Below are experts of layer 2 (counted from 0) of a mixture-of-experts language model. Rows are named router (the router's row for the expert) and show model dimensions 96-191. Each number is 50 + 10 x the weight over its row's rms, rounded and kept within 0 to 99.
Before each expert's rows: a language model's description of what the expert responds to; "mostly gets" lists some tokens that are sent to it at least half of the time. This comes from a sample of Wikipedia text that the model never trained on.

# expert 6
Description: The word to before verbs, and word-start prefixes like sub, non, re, un, con, plus nouns such as called, due, member, project.
mostly gets: " sub", " called", " single", " due", " member", " project"
router:59 47 32 35 41 43 47 36 52 54 61 46 62 48 61 55 55 66 34 57 48 53 51 38 68 70 48 64 48 56 40 32 40 49 34 55 44 37 56 59 52 74 35 58 47 49 42 54 59 41 59 51 63 49 44 41 50 57 40 43 50 45 74 52 57 46 49 48 51 36 39 59 46 60 48 38 48 61 24 45 53 39 33 56 47 36 25 53 29 47 41 60 40 47 20 46

# expert 7
Description: Word-ending suffixes such as -er, -ation, -ers, -ed, -able (venerated, anaerobic, Embraer) and trailing digits of years and numbers.
mostly gets: "born", "aged", "age", " original", "sion", "ations"
router:47 59 43 57 55 32 57 58 64 56 44 57 45 65 55 40 56 49 64 34 40 50 43 55 38 49 41 48 47 38 52 54 39 40 59 41 65 44 36 54 46 34 39 56 51 56 48 46 42 26 29 44 57 52 51 36 58 53 55 50 50 48 50 53 63 44 66 62 51 49 51 50 56 58 59 49 60 21 67 46 43 62 54 55 95 56 58 40 53 38 46 47 43 70 55 49

# expert 0
Description: Interior pieces of rare or foreign words such as thy-ris-tor, Gug-gen-heim, unbe-li-ever, plus sentence-opening words like She, However, would, first.
mostly gets: " first", " would", " However", " did", " could", " She"
router:58 53 53 61 49 55 60 57 43 53 43 23 51 53 38 53 65 47 57 48 37 71 43 52 52 55 54 61 64 40 65 46 65 45 69 48 56 50 47 51 61 41 43 44 53 39 62 43 51 50 54 46 53 67 48 61 52 52 54 57 62 42 47 47 51 51 53 28 65 53 46 64 39 47 41 45 64 65 34 46 61 57 45 51 49 59 41 61 56 37 45 56 65 48 31 44

# expert 8
Description: Articles and possessives after a preposition or verb, mostly the, also his, its, their, her, one, this, not.
mostly gets: " the", " his", " its", " one", " their", " her"
router:27 44 53 43 58 53 36 56 30 56 59 55 47 48 57 48 48 40 50 49 50 40 46 42 71 50 48 46 26 57 45 32 50 50 48 54 50 79 66 43 44 63 56 54 68 51 37 46 38 51 48 50 51 42 48 45 51 43 45 48 51 56 49 41 35 47 51 65 27 59 66 55 52 59 44 41 52 42 45 50 22 46 52 53 42 54 56 56 71 44 53 53 49 43 63 39

# expert 11
Description: Inner pieces of foreign names (Schmidt, Nouveau) and short prepositions or pronouns like to, by, over, in, I mid-sentence.
mostly gets: " I", " Yes", " Dan", " Language", " Northern", " Name"
router:57 50 37 40 53 43 38 41 62 45 37 48 50 56 42 50 56 51 48 62 58 55 42 50 51 66 29 41 56 70 43 44 58 57 42 51 49 42 41 75 46 53 43 51 60 44 63 56 64 38 56 70 44 53 44 32 53 61 61 48 42 46 53 53 50 48 37 36 69 66 42 48 60 27 66 48 53 65 59 40 55 46 61 58 38 60 50 47 35 64 56 48 60 41 48 42

# expert 1
Description: Inner word fragments (Ods-al, Ško-da) and adjectives or US state names like medical, economic, Scottish, Arizona, plus spaces and pipes in tables.
mostly gets: " medical", " economic", " Scottish", "ious", " Ka", " physical"
router:41 65 63 60 45 37 64 59 53 43 33 47 39 56 38 54 39 67 55 56 56 48 44 58 52 42 35 50 75 58 57 39 45 49 30 55 47 45 49 61 53 52 49 55 47 65 64 68 57 52 55 43 53 54 39 60 41 20 47 33 53 36 65 49 53 53 51 41 47 49 41 55 43 46 41 49 52 51 58 56 40 49 49 53 73 54 36 53 54 52 48 39 57 60 64 51

# expert 10
Description: Digits inside years and measurements, the slash between coordinates, and nouns such as President, aircraft, Company, people, quarry.
mostly gets: " has", " President", " aircraft", " glass", " people", " With"
router:63 46 71 51 37 43 44 39 55 39 55 51 46 51 50 47 51 50 61 57 42 57 47 50 57 48 40 68 51 35 49 46 46 57 54 52 56 34 65 51 48 40 59 40 41 45 53 40 63 50 37 28 52 39 81 59 47 43 58 60 49 56 53 50 71 55 47 67 63 35 49 49 49 39 37 56 43 55 52 52 54 56 48 50 68 56 48 46 46 43 34 62 44 67 48 57

# expert 12
Description: Sports and career nouns such as season, League, career, Cup, round, coach, plus table divider rows |---|---| in team and racing lists.
mostly gets: " season", " League", "---|---|---|---|", " career", " round", " Car"
router:53 47 68 43 52 58 60 38 58 46 51 51 58 40 49 45 44 76 32 38 51 53 56 55 58 59 37 53 43 33 52 57 33 61 57 49 59 49 38 47 59 44 50 61 51 54 57 71 62 58 69 46 58 45 54 53 49 58 46 44 44 53 32 51 51 62 50 51 59 65 53 55 54 53 58 64 62 56 45 35 62 61 48 64 50 44 49 48 56 49 52 45 49 55 45 36

# expert 14
Description: Ending pieces after digits or names, such as -st, -th, -w, plus slashes, W, in, and en dashes in tables and lists.
mostly gets: " W", "/", " Q", " [", " Group", " Fa"
router:68 53 39 60 52 37 54 42 66 50 32 42 49 41 56 45 51 57 48 31 55 47 44 43 87 44 43 62 58 72 52 48 32 59 37 39 69 59 45 48 36 43 56 37 41 55 71 60 56 51 40 67 42 50 65 32 45 56 47 43 53 45 42 48 52 59 39 37 42 57 45 61 54 48 68 56 55 62 62 62 51 66 47 58 29 39 55 54 52 50 39 28 50 46 55 62

# expert 3
Description: Final plural or name-ending s before a period (Owls, Alavés), sentence-ending periods and ")." before a new sentence, and year digits.
mostly gets: "\".", ".", ").", ".\""
router:51 59 52 50 53 59 67 48 44 37 63 47 35 59 43 59 59 39 64 48 54 56 42 53 31 35 79 34 47 37 55 68 58 47 62 47 41 62 58 46 51 34 58 60 52 38 44 45 51 56 40 43 48 54 43 70 57 71 58 66 60 46 52 41 48 52 42 54 55 34 62 37 41 49 68 60 42 50 51 46 52 52 56 48 39 46 43 40 41 53 68 29 50 30 53 50

# expert 15
Description: List-item hyphens, pipes and ±% in election or statistics tables, plus word-final pieces of plurals and inflections (Graphics, scorers, doubts).
mostly gets: " list", " artist", " Rock", " For", " households", " listed"
router:29 58 33 59 49 55 53 55 49 54 46 51 49 35 57 53 33 51 49 54 36 58 45 61 64 51 46 49 46 53 61 45 50 53 37 46 54 51 44 48 59 54 50 53 44 53 39 40 39 49 63 40 45 59 52 49 50 30 31 41 63 50 42 56 39 52 48 65 51 45 43 40 52 51 45 51 56 20 43 60 53 22 59 50 42 61 55 58 51 58 37 46 41 63 37 82

# expert 4
Description: Relative and clause words such as which, where, whom, whether, plus blank-line breaks, digits 1 and 2, and mid-word pieces like helic-op-ter.
mostly gets: " which", "shire", " house", " ship", " whom", " whether"
router:43 60 58 57 38 64 49 62 52 60 50 55 57 42 52 54 46 34 37 64 58 65 44 42 70 39 46 52 42 52 31 78 39 57 37 45 40 37 56 39 35 54 72 50 51 66 31 48 60 39 65 63 38 50 45 58 54 49 49 61 53 64 51 52 57 39 50 24 49 56 45 54 34 50 43 61 37 48 48 42 42 38 42 45 69 61 69 44 45 43 44 62 45 70 57 65

# expert 2
Description: Opening == of wiki section headings after blank lines, and the space between a month or day and a year in tables.
mostly gets: " County", "====", " married", "==", " Mari", " travel"
router:55 40 44 44 52 52 55 60 51 51 43 59 48 54 42 42 43 48 47 41 53 39 59 58 51 50 65 51 58 45 68 53 69 52 59 53 52 44 39 62 36 61 48 39 63 47 53 55 60 58 54 57 55 58 60 35 58 43 44 50 25 49 59 63 41 42 69 70 53 44 37 60 55 66 34 57 41 59 43 37 42 60 51 29 55 43 52 59 49 55 39 64 77 47 41 59

# expert 9
Description: Name-like words such as High, School, College, University, India, plus mid-name fragments (del Toro, Lecaro) and colons after infobox labels.
mostly gets: " High", " Go", " College", " Gra", " School", "Despite"
router:51 31 47 58 41 47 38 51 61 45 45 44 50 34 58 51 65 35 47 63 39 33 64 51 20 34 22 50 49 55 56 43 52 36 56 57 31 60 47 45 49 76 37 38 52 52 43 52 49 52 51 56 43 59 41 45 39 52 59 45 53 48 40 58 54 40 58 47 43 63 44 56 57 41 31 39 54 66 71 37 60 49 57 36 66 43 47 49 50 68 54 80 49 24 41 43

# expert 5
Description: Lone uppercase letters starting names, abbreviations or codes, such as the V in McVeigh, S in USS or U.S., N in coordinates.
mostly gets: "B", "S", "D", "T", "E", "G"
router:53 41 43 53 44 57 39 53 42 46 50 57 57 50 51 52 45 58 38 48 55 43 58 47 17 65 55 48 64 49 45 44 54 41 48 51 52 25 35 52 49 31 48 38 35 63 56 63 39 67 54 54 54 50 46 54 51 42 46 43 42 57 48 59 46 46 52 36 68 43 41 43 56 42 43 44 41 48 54 70 83 55 40 49 28 44 50 52 47 48 51 56 47 62 53 54

# expert 13
Description: Wiki heading markers ==, conjunction and or of, and pieces of French, German or Spanish names (Eileen, Eusebio, Liebeslied) and Roman or French topics.
mostly gets: " ==", " Roman", " Art", " France", " Kr", " anti"
router:76 57 49 50 52 41 45 49 68 69 38 66 77 53 55 38 41 52 44 58 58 39 77 44 38 57 36 44 62 54 52 57 65 56 51 56 39 52 49 53 66 63 20 39 39 46 46 35 52 40 46 59 41 35 61 47 43 52 60 42 34 45 48 58 67 51 53 43 42 58 57 34 48 55 50 36 55 51 53 38 55 41 57 49 56 47 56 49 31 49 57 52 42 63 63 43